{"router_score": "softmax", "normalize_top_k": false, "balance_bias": false, "n_groups": 8, "vocab_size": 21992, "norm_place": "pre", "positions": "rope", "rope_fraction": 1.0, "parallel_block": false, "init_std_down": 0.0, "beta2": 0.95, "warmup_steps": 50, "doc_mask": true}
Below are experts of layer 6 (counted from 0) of a mixture-of-experts language model. Rows are named router (the router's row for the expert), gate (a neuron's input weights, with its number), up (a neuron's input weights, with its number) and show model dimensions 0-127. Each number is 500 + 50 x the weight over its row's rms, rounded and kept within 0 to 999. Numbers have three digits each.
After each expert's rows: a language model's description of what the expert responds to. This comes from a sample of Wikipedia text that the model never trained on.

# expert 59
router:457453466431422480434506543526559541486471473500474452440461515502523517538435457401466471500582513579515525538574497509512465496537473518471442439529552462601468419419485551497476500479502545467498462322556533441495517539568450480491461435525527505469578544414420487468540501486470456578397441457481516482423527510480536553469566529481465561445440473476583518391422533578474516548401
gate0:429514512498509495442590506485493431507577467460526444573467486545473511541520557629515475521475450418543437417449472464572500444509585463514545564466549544597664412496528528580465516467506582461579576519537610570508502467504525534478560447482442558567489532505419521513505471567541508409488541476460518568472397572505459534485456496412502437429472551533507426565442524460546515603418
up0:518548513495471478490478502444466541490520590487538510334481505539525556521521452428507539511487501523515508625572545493505532580418379533504449365490454514480359604530439514503598499568505486443510522537519460403568474515506499435535465504558530486505529563494613455473480524428491490535576427548496519488464589468540526457518569502518514491613576532507455572439451446569451476453474
gate1:544446503488448550507499464427587504545501502460563592441579567477482605511560496538559584482484615463535490465533477489515595575463567420567547484461518527461460461463451521533421537543495408538536537521531508538508503445526522484472458444509404479453609439455488487457528545496413516516490497464520503498494456499499464547480522429511506460486502483429543561540491464461379514433524
up1:476407456512449498532455469392544514557524462438514586482611545482455528529521550511578587516493606469536519498533459466497569594463628458525557461462578530522463423483492501562439567520435442530551516503511496524491541517559549420509473524449421490493537479514401502510494526469472485531423527493518442476470423522493513535443545485479481478462434498508489503559411473476446563476561
It responds to: Prepositions after a noun, chiefly of, also in, since, among, than, e.g. Census of India, capacity of, age of.

# expert 52
router:459502418458420483474458493564557487475485508469524474456500508498459555494460485418446560509539493530506551563546535449442443579449468468448513446604480541561601434457438525474474423504549510445502476430605511490464493518566418505480503426503475482513508549465495493460446451565447428533475489489517526422484557598523554521520590498524465482462542433554524510486520544561461486512410
gate0:455440575596457475453423452564540486468432519471440562538443513577488505543568508564432489505467486536447454426428455518453498481395465396435518569501504577571497502505384458451505509541562470481500450589456442414458461366517486564497474540519468567508590486431528464551552480519485509527498446549523621525582542481550423520491553585449461520518417592507489461447506502492484448480509
up0:573583468418544535533519541497391527504483428469497435497550582560378441450538462492582548443491494417435425560468481451484513516447441558578414414513467323535489455473525519520511518442462435450488510446565538470506489512525463499459523449453500457558437507520598526519469548493502496515493575552503518512422475503503464501460429401528531420530530489447493469506393556562498530497521
gate1:517543379576485527566485554572448463520549517493486394491526461567534483538544515579425440467540490487482523564512513452578536534477433396563564538477516510538530537500583520527513367484597399527489380462476581574510522494523516589407540549519500569497503475465466526544502521534575558438491465470546463410489491509500498593557342536484513535563515585460528562369532482504591503585519
up1:488555516549488463493457494467461511572515519557502427493443485480483536422476559491518513480489558565629531541519544425593569554560409443540490542488456554622486518485499491562555410451441548533540393423543541477445471501522473461490557514465435560530430489507493615555444550535484584497504543430539374411492489463431487515507461533462501471500531504466532480457520509511588467507517
It responds to: Commas and the conjunctions and, but, or, while, joining clauses or list items in running prose, e.g. champions, winning.

# expert 15
router:353483437460425540435453509562547533467343446465536488457509422492421540553479449462501497479646535529516464561519512484458445569433459499447453413610516494566524483436436557491479463477563493420520461420570544576569560506538489446551481450579527439560543565498354479472414502529463416610487443494418548510497507466491526461510522483548462521486507415510539503420510553511536447474489
gate0:560523602457485474479493553554497432469455484478536419570471519461458546484522422430478535500517463516556477426566511598480461458487552558535535474519487559606459482452485566486483536478540504563381551543463482489610546535526420448613445486479493429531504443558513562458674468534464531546576421487650481514453509478498452512484528496495578566425499539463498536483465515490415505488472
up0:428444394523499569488541470400489560476501456549469572430443510529502442522488500646556469401519556507483512586430386427540510545486405462470452520439522445464574546560464407484485467516429458487599415506560522460506439461498553548411544476474513562475507571408475460556447494478469484486418533600414538492529486511512562516483503468483444485566479424517529457463505507548579502559577
gate1:466517460483480485474516462461498500468506468579537569367452485502471434475551504454489485538549513387475623504478480545504413370565504565527520509588545554474473594467488568402560447463466541433559510425599409471507433557496534545466348512542504469564579485474448405462533475514409398476473576444476571489441465417461498506530492512526460497442486503514603504500554438590415544462489
up1:475513579564512490520497532546490582525545505414437334581541522521484507454403516546517556383544555554522466458457507436508496560423456497493493470431544500530461432490483484599445519582575463573479496583457653468437502466446459472450619561530462530454492556551548525560442520486538547605447461555556461529561576580508500526536542457475458562576506470481433504497502555403530505555495
It responds to: Mid-row pipe separators in data tables such as sports records, asteroid lists and race results, often after numbers, names or quotes.

# expert 9
router:424461454468365455425477418559468580458446502434565438451502478510434535560512448462482550497561533490495467589423539497412510451501445469520446511572465521588523458526408595524398504557526544470506491434524573548530526521583416467499463477525542452503547523476476556444400495495482447551478509502554467523332501581449503486495512558548460548475542428510589570426525516535515497527429
gate0:534540433446375461481417400514488459486536546480439557486541600491615478438568564477526501438480461450574459448478519517582534573477505443468449527492519538454539515438505456504410565411489445459580554540493462544485552488533551442529516509513539549526564457433578539489479492462415418436500420571480478489469481508540422511571459496478524465576491380555506468495529470486487448510443
up0:466485386448465445528443444563470477553543533549572549491536541509513530499512521473536545527380395512514412491480488511607520550452439542472357497488495519636503512515542535427507585454493486515483556536553405482503576554576565468493561472559559547567581470496452466522484466545544461440508508562552571473427469526480537507525483512470515559487521493494502516499528518495506459493458
gate1:460521463407451479472424456419527494487467567491607558501458525484531550347503593486584395448462578488469489512545400522526403442533516508554498533474478486462517561504519447531548465499472580559397535521515532506549463564610504478427424499421501462525532454509450462559550503433493513535534526533502540478469470545421415556464469539566375559540515531485483474638532523504431458535496
up1:510487488406408381487505547473484495471458515499543581526498428490543559455492568478570398464452556513434534443429384501564441397556468509539513503509449503480546538490547540497557491548554594568383466528506490486535433506554576518484472490423516382528558475457406474547522541524496509562556476473507554585551482532430473570447512502563447567558471528482478442598576501534448439532517
It responds to: Opening parentheses, pipes, dashes and semicolons in chart, award and release lists, e.g. "US Rhythmic Airplay (Billboard)", "The Handmaiden (2016)".

# expert 37
router:404483462414452465515463458526534564430420440481509506440478499540446483570472475467471526410586543559534508525466503529453492516412472466513475440513507497559515436473448507407493400534610524464555470463526502533657453526501416431513501479577568521547433474420435559479521463516541451477510481465527549533426594541443569545481492485561471552413495472452520635425513528520512415547436
gate0:525509472535536520524410542527597480505446569426496498484533523513435421508490578501458536527508447496619508492508593570472497526432509398527538596552514480467533450482433551428503525533490499479513510573554498591476469443560451455515426571549530477449443515400593384532514455593487547498495573602460565404522410521522438492490499438495502533531524497472402456526518437573562385482490
up0:573513555506538409509509532557544429456515464534507519611468456484580474546495450451428411576517410478537501519525558515636457561472500481510437547532437380420513460418466453449468474484520670501516511469507530552519512397506463493472518593572477462545496601555575432464514444447522574493480564527446561422550459491473508441435445526530512487493447549508443517544502513532486341587501
gate1:491470627538528431501590537506512586476512534553468494478547448567461449514505474444488591510480489533461534606544570461426538611474413549529548414506524512465585485507524601538452465522565423385565469509588642533451485517509490546491502520524543547494496493471541431537513526492572537473534522512546547648503588501447507530516533434439544509533409483443469551497507540574519499467517
up1:550511421428490563512419422508462436506533532478574541465472522511570606503524505507558466485527494493504446432455470553624420463504597392463403505458491482516438532482450413511522487468433557545458560505471418485587525536570500442578513465462456546520469526493436540479521486531458483547482436455406482408531470532538532436542437497560432477466569515541475434488500425395482468485501
It responds to: Finite verbs and auxiliaries right after the subject, such as was, were, had, is, especially "there were" in census statistics.

# expert 50
router:434424411503424482466459470550526488398513567479533514503391453461451565572477422549499508423507555578582431540520530496467481522490403486453456432589457534538584515511548471472489495467606518434571468463518617591552470521540403422545504450588552455532547539459474513464362472585400456609486445478485534479464567530452542510512531562504543549480524470513528507502477472475543513482485
gate0:548596514542539502565476616493427582580558500520408507515505503524515523562438534475559513586598482544424506570572485656495478516507491620399442489521499491487506468516581543491487463506570453551477447486606476563472504568469497566486500543493507498458479492459480428482562519541452464510559501449542443571515472585510469586490586505538397497460450478464491502494488550542484472501442
up0:481459567554444533448499426504585382503489502479529509524553478475467494428463458586450515500450437432508566484492472414455489483487478412593509574400481535536554510470445559552473523511424478380525491505482515472499468447585508459492490514458590524584572566472502512496554507483503534515415506531415544457509596400568548442519404563460559479534566543530537466474512453469547511473555
gate1:473671552501477441533534495484539486533555546459521581474415453507527512523471518486420498514476450510588518499497505417470459491590436539600483463461510499576536455533547523555477499467475573449433426381488503571512458496387545492538617557542503443507515437489516457539558396506485455467494438530499602493492496545510486522516515504640514489496465405608500443404512488525545453460542
up1:484642580549493367544555482507582485503516484527536503489462434557505495472449498485469471544453486494573510529483539481452476460540455516532413473480455512495512466509528422531514496493526507462429431435484563501510424513396510435569566514494538541525527529500491524599586445462511471457525461554489540471531538531547442516461519455639602460509434410566495458523533393493563489461563
It responds to: Western given names and surname pieces, e.g. William, Michael, James, ley, ton, son, and name-derived places like Vassar.

# expert 38
router:448397454452471445463458431463483502425512553447521492472476495503401514593468479477483502402575550510529475506513459470449486479541487424481482479524491506555517429477437511416530451535510510463521461430532547577553471619484545467482486429573606367534531557466508544460503499569491466522515472351503557512474503596446521597459567485502476563435475540542523575425388482551488465496445
gate0:526581485510579484447478511418626512508618515476448512388528619539556562476470430520542481525582523425444500480546471475600536447406471471542489532505573481534521517481449512566555611497509561462502560486456496489532507569553501467490469569502513524526576568532492504487482559491580506521480412537457580466520456478547554519510424521497534482435507508432473518435463586568509529506524
up0:509474512562484522532593530570420555442398533581463565612438510557502519509474521535427453591542435556598577519634513605549446500549471541481556524505504511425551505473562552487454461461551442472501434482520559507527513468474486534425410396547471557379437405510481514547471531525495506437490469548484405523474508413539446471520535543428447490532587442464448467533510473513456374452512
gate1:447451429499517386563467512419585504490473476500547532484442521486571635549534543436495405482473498555502487492472522539403517505504426474534562417455477437477557503559504464502419506507565562527506488568575507565455366499468537499447492515543519432479510570543455593526506469504421499473532450517490569499532435568479474544515446506608532437488485502482478561509507516551452403517406
up1:526494434476531389547535476450512567509462463460516497417511505542542586478537469416576462490467495478523476442514511525434505528504443550529562441492471430461522488531519453523376518524494525510580520571542437552514379524477555544368484556529548406473478553615465549546486507501430425479537444522576598524539454528570453540542471575673533431445400458476470475475501546478472405531453
It responds to: Verb pieces and inflections after to, was or be, such as ized, ated, ing, ed, with particles up, out, down.

# expert 60
router:505498445516502412486471502477461476481497552510541489535512443412466520550364475579457520486540576460494459564516493514418458510519450407473458475523476581506497542486527570430383409517570541500533408451579538532537565501495359493551496478494493478519493563495424518468413500569450424514455395569485547471475502545504549506495503506513560468392470436626515522474462509521515491512388
gate0:574512495584460476581444475539481468448495555543458618588461482456491571515500533573490581497406463447498563477551472602403406522529471512531425581587479502617352438459590487516407522414496478529566353399500489400510496484520526530525539505538514464477501596485520555491347507557511445469399538579470538472524538467510496534451471458526447527465490463547531469530502540456537590520535
up0:499438568503541509434434469484511523555491430411555508428527562544496509540489479500561371473548537562546395554458561450531551536434528545386516399424506491479512564527455478462510482543460452541471562567535572595540605529573516454469448523490468546473582428536444442499553466459501547490538558494569456527559484525458612510579466496486532476491417464499498535373512502459419517521473
gate1:546486549439435492491571477547521508555536480533537416485458437504521486547535524574575544455501545458490523494489522578557396439538550408513533554511508451445539472458569471503488474654447476436560409462511472542461538509473487596463543562482544467482503584606468468435521626481484591530494512519490600473506485532491508537569498594408498457397422484535531540536503471530569469475414
up1:513591546393577586447482544536555455495536595514596398544513459493409429435564407496469490550470597479503538537594473498456514530480466465511566547447558482617455510529497617510559509396505572465494419479438473562475607623546501507508457459503429474473538437635561559499515552405509428411537467492470508489482510479514519493475479434521454591421500594486559449497432518455502451446470
It responds to: Relative and subject pronouns who, which, it, they, and inner syllables of foreign, often Slavic or Romance, place and person names.

# expert 54
router:406531497472477508420490471547563493492448501525494430397511450482443510515543447479471533456553571528570517537538486446450429559418485425444419420541448476561537447479488523545484476481628545399471450428540541473555458547580349418513565436508489424523473511428450535494427449571463455570477435511511555473432482598452513545468551490572558552476569426518524584477476628541592447547396
gate0:517512443637480559399473445591499602450523603512440442499491433392478409454442473461528436416472446515497385445427490525444534587543513503550525527590539543506457546550462570523481529523541536472585539477591441460489534480502489520641490474462500480499378443618409569552482429529438481440588427436552580475563485506393553459462518550453442540408515495566589452511538523553524507511461
up0:551550415627480458390504463576499585469507571557506457541464481425498451417469474456542493442523475462506376452449501520518499572519525496563543507545588612511481562538518610540440482502530527453548505512526418456424474398486488512552494438516521420588420434626443560553460546513391537455549408482507517490599502545426544486551496551490506525394480521484503434494522519468549478530468
gate1:511475501574399495543505462412523501544470494465491428474504490538528520430556508473435532479500556475501544454553461486535472455478527490531515447569501487503483556580463550638469443537467340544435483485547495483411493436513471529523471519503497538517489536449501607506542520543485472466458556542556492406504572465428490416529465605610508542424542460466547418513476562582497488586471
up1:487537586555549488529557436581499468564451494479539548419623449540529580514494408525449570461475487487432547534506408525472446498477509433448504426654495582426451497432478430525417555512528423539451477544482574477408480506514505473504510518561532503489396576476473574463575529539532426558584551558558573422439518419503465413534469514522417587520589380463525509518505514557499477465554
It responds to: Commas, parentheses and born right after a person's full name opening a biography, plus commas and bars separating list items.

# expert 25
router:427456485504437477378494468498575519469472502522486488456470470584489563541425469470448540451490529521587465474493553521496491555438532479454489495512463504520578517479509511466553467475584540395540480492516589487571520598526491539456448527543482458577463481486436554372437432531511460560500459446459530478448575502432531526481467486478573504553420483505505629498470504533516442450418
gate0:536560486534502562514412489520499529397533403488461515458460426455477473461565520568467474497471422546537558552548455504509471556504484438421511497440433487462521537556539502422536510582507529518527420550538522521391472554461462454479495374491536511564452599449452515536385453433462542484402483446431534528503376521546514533615532487444480470506457632489586506446507585472526451572514
up0:524575503481502569505482546524490548437528371452516512498475543544486553447532520555453489473472460541489533536527432454426524542554420516436505464480502453484459588556513486418495514562513527472568457583535509534386491596438463429505470351470517493540445598490423534516365434417475485466397434414471563482527402481421531529576573528412446430511440503493616460442528591432537492575551
gate1:506545449500493466496557522452617490517421609506440523519481459560518529419526520415435489461614484505460483404475497521448568462590588433483613490466487510478484539455514524506581521469448456460523390571536497523504417531485515488528510489481444362512514586507481467507453457554530488513574466569462483447495551493506491457469463486452461423524491494485638503450525514539477506466497
up1:439436509448541441563412550572415587569531443492498469411502495425464446487496520515624502524412492493503481526603546541553448510455473533430405520553522432575556514531448514511468496548471491557452557486486496529522532494532441533493513485511548564483376499466505586441485523516540498431411477466482486554434487451480522519525522546395513538455501452484460441500439466470479466438516
It responds to: Single capital or short letter pieces opening a name or word after a space, parenthesis or colon, such as K.A., Gobiiformes, Pushkin, Gini.

# expert 58
router:487488474489428439438500433504480518446403443499561480450480526506442500545477509454491532396577530465498510525492453486486449498530487503443452441536531458521535477475440473472526495522544511423518552404561531514570432569437472557539482486543590389564505510459426517464490525588486467483438483413518528542397522600480534547509527446530519570435453528469556497428445553526517427507383
gate0:485498480473521479505465490515436414504489533479423397449407572422518466438587463465497457421524452523486469517533612450547539499538553571458495488542540507488543505469498513503543445527497495527485514542474508480523561555418430509400404391402488457536555580506531476486486549564501477537471504549499474580481495566468545420621488482599520487522579498461564416510425558558553534530568
up0:466475486383527499536417524513485460468491490525452472471454534397517451490557463485524428450462530468455469521527598489588527466508537522516529523539512499479588509540439511467556523499531481476543494532495508494530552565395487523507451379343435516497545513469501529516431519593469517546462514464493491506530528581445525470557484487569523475495548509489541428553438513582601525514633
gate1:529419502498563518478540483584414571471489423534484547470470480516514554501544565501536547487534516520453463505520523498682562485481563566469576637500439500512555449482531503332470495454566498523507524505565587517467546557480501436507518501545508444457551428516489430548455477552506537515448516542480455556468501569574501468441527502546546558519505464550526462576431489509476537393426
up1:427560466537547573539426520478549442507468484488547551550558560521499440457552448587482471477493506515531454474492550521417507492496453439529443358473502491582485577520501519615538461495419480388516456439420461538524487452441497509418455435469492573476482579545520544517431489518447475523472437500541414409563423533433567474551486524507443563452460500467548487428507538527449436606522
It responds to: The word for, particle out, and past-tense action verbs after a subject, e.g. began, took, released, founded, saw out.

# expert 4
router:480473511391477522364506480525569522490408471462509495474466483463491531491524510412463513437642595573545439505591456533492486490436436476439530402571552494596497418469494544463461485481502557478494485417589507455488525537503474418555525391602482521539536525471438523462435468543477484545412442419473495472400520492496551523455579477505476602419553479482576493446400540572507463567366
gate0:510462554603537459441494538490448491405430595449490517521549439560549585557549506612520518478482479468526432454501506598437419537523560422453552556557485473534528593510502476431506542466517490556515522548529477475562503508460567549567495441481472442487580473556534538452489516515479401549502397569492488562616559484481531537568533602453509560477403554520411505456478443472490436500500
up0:580456513550544549452503449405445472448466600511554535486549511528560581517536466592466484413465510452493454451565446494484489517613522427521533555501506572551479615535473480498547429423509418523557505529457478558453513533388555501455519441580497501488491510514592467517496458526499394462532415491476484503549558482407468473621512559351428440471406568556499437518584502479503455451522
gate1:503520539512572516504542613484538434563497488518416475445573516477511469530520523463502527453581499532541538474487541503529441454421543451385536470507474544475483632477505427413496453537573518458469467574549461605605436579501501565499469558525416467543494530563410457500521571531483458512464639498486439518653561478480501469549425498588468549473570503608476483418445529509599504485575
up1:520468462431476502577379411479430522433523531447534527433387543490525523460537523559450498560378541543464446494517518522483471522558395496579500550469471482478535443569476542577505472518493480505469538476505461430421494477459472510448549532594561491465491512486491549479497458522470491459552409472487582479409472570530502478560579509483490469447512526453559463597582466466499494515479
It responds to: Prepositions like in, by, of, during, following, between right after a verb or participle, e.g. encoded by, belong to, located in.

# expert 61
router:454485424426505475504480524571514538450489427523474471504453428443429467539483425495499563496532530545538507542532467481494405533476496483513407483560470495555595466494466502488465496519530446424483454396497561472561505510572483468521438493541512437541475536439397496481479475534493391586491466482511546426473603583454515543475543482550580532495530476512514589427512500562522472501394
gate0:548429483483559552386534548490580450439414493560440479531518519585451444508528482524402550513496459543520560499459445480401503508511422485460465501482444511458495500471483498453533662602486489483440539510482528469524518514395518451538517419583511584542554493558574522468469519509550557486432450475446465555569434435528520472497540461513627481497440399479527551467494447522455527495451
up0:473526551529510488523521470472430543542536483412552549464453452376499592528496488550642483441485527541507546525552603499527540362491527468595490495533519485553521484613598534529401483462449451578556545399503407487453525508595493488453494523446505516466449595496490481471543480436488447520435500428602543508502627562579470543465531538515393429526550529511486449469453463476526486453620
gate1:477453496550551445511403457441475594436545471477455399505576478451450441514545586506525439357571509544517602504563534548507473507537545477474544503475422517524515531514513584481492478516528512418515464531479400474561469501527561462485500432563503483509613548511530443492589577514475484461526512371478437537490584479558500548578441464522439527498531483518581522476545524536516524464420
up1:425461508548523434477452414506452550450551463523430472510560492406462471502515555456517482413548472549517574489517523546529510535515577580537620501496438555467465592502519543466522487540605469518491428459448436517598394496495535489484510478509481485527584458544533433545607565472511488444508454364471550557478522378576485629518465449569442531443503509485506556561533520593488562513419
It responds to: Standalone space tokens before numbers or currency in table cells and infoboxes, as in "| 24–26", "Population: 6,557", $, £, €.

# expert 63
router:471438341435427395547452416526515485495471511539489522444430494523451534529380441504463590468571554521555526497536534424479446531458499423540427497559515494536549486435424664482507456543535569502479485405511533545542494501482390506506505522558516415536540438443486552492577442465384499489495499461528514509435527569447520473456582500598478553501519459457552498443459494541574556431386
gate0:541484481433472512574462467529611531471492597530531546451522481490522493465492500460465524466582420471464467458548508428532529500515502531490460457470487637513571504492420507574481472537559455472525447450632466400621581497460550472484463626497485538479483475463574542508576477491478460442598523453509436463534470484462508621502432452488544452440489479583472471438507454504462547544608
up0:581507560473507455580488487499557566482503584528498495433510475520601468469465523461501555446504437466448480437535506450525492515575505544547464461494400557391634451495468530565441529437506480452571410463559474411641519566471559467522524592492461508537469479539583436493556446491442448408577521440519475536569500481411499594580493438541550458473429448529482481526474399451476539575615
gate1:474609446464505526528525544447548518484505571481532500493502521512553501492559538509489529407470521538408424555449525385449545453545481396481495543416425430539507487509434524503517409461471383405503440401420472521505499483417458555462553454529568594563508553478446519440612400453392518490451500510597438524525513524389490462519577482510467539496486436455539557480596479529494506481512
up1:531533581453436571582426537546492520479467406489453521501581483474482515435440507451524510557464509511561511480563538537458416555565476514562483617571520458450465513344554523484469499503462639532504485454537496556482485542449501444517538591426412418527485586508498591614533545527501483487517458486495559481457449545497504487551361463547372485525531440509445468528546458492531440490494
It responds to: "there" in census phrasing ("For every 100 females... there were"), and words in sports season and career narrative like returned, season, career.

# expert 10
router:487452535430470508449423459564511576431536476480563520465499468519390508586490454475440531384591556572504516542480449495470545523471473414461464406500489467538491459493411486450436460472537514509525519480525495498544477556417475504502499442544523421524537535448432478478529520538492454506463464453540533534449490584454546573536510470643487581483527506500581499449515536528507467527419
gate0:544486521520570506503417547487565533484520534415524487501441400551531429460432483478485509465482557621541506413501485549539566611554574552441511508533567632532539450501409500513532535504468479487468504566448529419547562473554532524437455495443458546464505529476525546544560428465378506490511470470577511555486453556416421461494424486457490412440527469575501466571631484495523488480386
up0:435511513561542539485426542417469533456497535472447523577529418535558442447483515469468539459522574606469522396500521478551523614500562530486514474493540620445540419470432524433548459442384491483531519541493533419539489533505550477464544595448445513488471507498471503624577481489431449526460467439446548499479451545441400449517444487513409498444562504525514425552533527526545552460415
gate1:469493383467505475473400490454439556564415484402437436426487521548481551519532592436498520500505555445500468525465485453532571477501458454571565389425526444449536544633398598491451579496478522547585420511688512451497532563455542447442523442426479423532573469547482477485538421409581637511531415509543563545497536596537486586524436453484543435481425453499511470479518488530468570512476
up1:537383510431521513419466488495416572570569447464424530460574434546456451571486612528513570577462551483440551474540436452478509413409377497498495479438407521527554496579475452481521511451561503514464468599520564534472440438504482535513478478550570527472442548498488469522433481525532496461456473497470491506552560418510486481530480429511593477556481477497446561505531422564423517522414
It responds to: Main verbs and participles of naming, stating and acting after was, to or also, e.g. called, wrote, considered, named, appointed.

# expert 6
router:471452507433453496377500481471498518496441493498516477497488468464470519533495490421462506473621553599504457511540523509501493504485463519421480404538519476562478451472468531432459484460518543486507448436535549441533484564473433460506553457554511393535545555454471485475437440558469512539427445428465531495420491519477532525492590498576465596415523501534583502483462523530539471503377
gate0:510459427526478548527491431435454558519503527477380501454529584508531504518533489485592510492494590409550449535479444492544471489530532494530491587441539484521437537547496488517555481519595461526513511488527451465513444510413479513622537492542438463481590519513474413543489605449506564612470483528465474523444424578496488538529475445457456406489466358454453417534481460458499498563584
up0:565475501501441523479415429488412500565549510545500543492370493515548536476458486567431502548432414589436477443517533480441503483474527433453503461460550550445564483531497495582412479457497460501502485457456472521493534497458477536487507464487567567479488513548515589531408464544484459410480468488462526493537514507592548456520551602495458513496462564506526490451449533492546509453438
gate1:510554533406473569475529455446401493424555413540501548555541491486446480565493524438509491465483457501544530482485503515521568370496546550584380480556563500450598615561523467416464435521495481422550411619482506474433480521514419514504444472610571540468510474444578462466442538494486465531583417514523520477487587539568482525515457513553574503559450380475419471417515453546475466522628
up1:462614535556491474473493494395407489444560439564519482513561399523486520526503504446563427543535474486548517590484521535580544469441484445552419538531504500447520476505475480454451459444550544433633512561531350551480413561472391466478487473506563451527508587448462478478465537544487389456517468450465533510498475565507508533547545537576547534538440449479500457457552497538439450502558
It responds to: Prepositions following a noun in running prose, mostly of, also by, for, in, against, including, as in voice of, Minister for.

# expert 49
router:439518433477449502462476512497586489456453510519515471451497449465459518509489452407432565478527502544508504583509514442496440571458535476481512436585458520584636424488478529445509458507556508433500492445558493446492467569496375530479484476488513410525587550485464500477476505554450448544400431507461540418453554557518558546540553515492582536471530436544522493438465547537502431530348
gate0:497557464473467441445489509455620538560510422485600506437493412544508486545461522543449480537481565444527545416474581537416580471546614595495439541437569407436461524502537486470403500488552529497490512449428439559524472443433465465566546454437549599495565492410514555459491501566476541505443452484544487493603465561507550536463450501482417516527547512532473479480529494542482575533542
up0:503590467487509499430429526461510606553499493490612437464503440510351478559548449432611519563489503467498459485532582422430527449510562541488469452453553481434492485513527461485395425563480511499515466546535477486581461531598534506522586429412477505447445478470540580534495564520484433481501495498515505449565485534537483565448436456486588480468498584438456441543518490503481518485500
gate1:586460505561498587453572490441540539486524497539428482414515484535380534509412472518514540437432530486531510526532530576399471526579554558419438454474549462526489512507517411423381545553474414538549530507553508480475519400495626524476490450554548526536440532486547556570473482494450487447580557504582567482542524414498597546558520570482477442432397492618442505474474521483465576517474
up1:569417498510506541460556534430571494570512526557491445435498565517414519539445521534570545449418551448519445510487549552443512530604516547464497466587477483535582508478459366478424520463486437495508506491522515519491494390542699535491504505527525560467445540503593506577563428468493465455584587457613547500440481453510583489548489572452439454417404457521503518473479501536410574534470
It responds to: Conjunctions and list commas joining names or phrases, such as "Health and Social Care", or, &, but, commas in name lists.

# expert 17
router:441429414483460466510505427540551501458444509511485458452522467418420573504432456458441467492500569551489480519475522466501471528354530535475505463597392504617583501517533548488457459523636576474559420424557530513558515495501456490503517471540470483502489533460437571485544466538517500509422529447506557434386536492465482515538525489549466551448499495432565562400519530536526381538495
gate0:465530518526561467505478528563417478457492510385507489552519455464506424439477559378418533581539473504467511523515466497416477569487531523500519447401403468424454619581556452546539412483502424443492495458518438446551505529623454392460511529494499508531524484588496578454469571536505501627508461476496524504471522445500355493541458492360481492417503530627431463460499442496482495533508
up0:462564494526551528463479540542405444464491498447542516505418591492440429421509584441389516507494543490418551484461495432438458561486428537432526425448433471511476581455481461476477431453466534433414536508493474542425535488538461432418555429502496447511536550562592578479480584603487465574490516528481523465470475525579478524505486470515499494449512572626411448468531446520493451534405
gate1:436478509505619514557523465565549436531523569599456564563516461560456609584435485481437490537441572520526423486494524478490482519406435520554465498508561501568564495471439506562474474516585518409543461481493502542570455478524498455584442586404502527476481406572500559532546421410490396515466598549571493482487476432484509468469471442466532621510479574538466507499590516475498587439553
up1:568478522453384494509466478491458578482492394418530467426562478498509476422541504533529522480559398521485542446484433461451610503598457481455558537506515510438451524493479542438535506510428497545460489460476481505382499497466502527438601424580457432462480557449487495527392593589514583482573421444474414515568557570491462530542516519521539433473503454484583479526421521504502447608477
It responds to: Auxiliary and modal verbs, infinitival to, not, and See in See also headings, e.g. would, can, was, might be.

# expert 12
router:403528464466426443535478466536582424488412478467510456463485475392484544553474467412470522492541543495555491584481530391487492539465461435476450467583489491666570410438460464465496519465547497421513433444560567588548533529624417540547409468494491471496500512481518489437499440562415467558451478526498555458418502553455511503461488531584422539422587452507574529399501576538507437527480
gate0:495542525490506488515511410467499427437425479471532501455417416596470491410525582403461417544483466528507500613529565523622435435521476562576537453510391530542414562546371424449485434479539510506496513478515492502498377407498507439509448487538509515505483537477429546542507477471613530506528529545424569610527528496474563536550560553486475484555446575484471538480482488509497422563494
up0:535495482556623519515529442440537469477530547500550472497572501517549457474515511430509413512473497506456448492553559479511451499462413509584535491478418486538384472518540499420374476514513492512465637525504473513521486513504431531476503507627569544485554500503459528493584471585478640559517510586391496495479405492474471520561557602477534512514477460566436570485507560508540421459525
gate1:525482564434529512464590499478580494474475562424562529470521532535439582450445492504610434537542524486472518446453511478485537594530575486371478476564542470542586440510553509482511471457531523483483416460550421499480541634503440474386462497434570546545572406543427407467611557450487454501456447435576438551575477539534458554429465469487565479486611352497490489542498497505421503499530
up1:443531508607506568512464510485497467470510487562489524473496477455569420539532486422502574505482488539434410576492501639460470430456512556584563551410509481507427517500457489446489517518517504509510588467472589446473469439534546518533458427565461541449439566428565549504338523549453533533530553524476588456403512338491557407542570478538463503530352566500482532489446519505519479510441
It responds to: Column bars, dashes, colons and semicolons in tables, lists and headings, e.g. Legend:, Overall:, list-item hyphens, === section markers.

# expert 26
router:485459479438500509504466467599497503421424538464541467455444485519456501536469456487431504374620530480499496551498574510447472529456461452528484424569503503509555426458529519503478460486538550462486475457536489572630501530487505475503466452482542500523572522444480571466505471571449476493390502396525561504509524512482570540528511516583481563445493518486502573410469589534509427503424
gate0:430420515526476455408486510544531397469498441521447455491526545459518459526470483505553541438515530563470403514498501490515593485573567560543552524601428517394506460459405508508533574563492554514483568584475470569407481472415582530471583585574560463463544508564441525559480451465528544479557521501513448541517465565547495561425492513525545503473486450505501571513445466360474492642433
up0:443393551543465414457415471536544457519520453458427463524523576457592533573507497502574539496505538611522424501490510510454547489567533515548551521511409520459501440489426536528507563539459553551468547524455411539498436479409538533448563586575576482498513506559404469482513473459492540507542503478488452492511458524490578475507508533586528475495549487408539581513475489386503479607406
gate1:560520487537565512540533526400438476470513469524521569533489400576567498469471411531501473548447499452560416474511523549437480547509527392494471503466485465450483443497509514474575465549539563602417470505481444461472491543597575504532478467534565440536478514497534491473480531494405528494547510622493509513583458406515607440505470520458516508607553473458583606493462493391400600444479
up1:434506537551508572550520554319496449484485465579601513558500410517553609421412476605459498547408524507477500469438491580538474485584538479486427510482517586543509551513523537541500453495562492476550446589495576460406596466537549521547505541523494436482466472548518486525476516488453454524557493537501532439508565466453474482516469477487572425528474486580477517503452488459515546503394
It responds to: Forms of be and become, e.g. was, is, been, became, with past participles and adverbs, plus the colon after Species.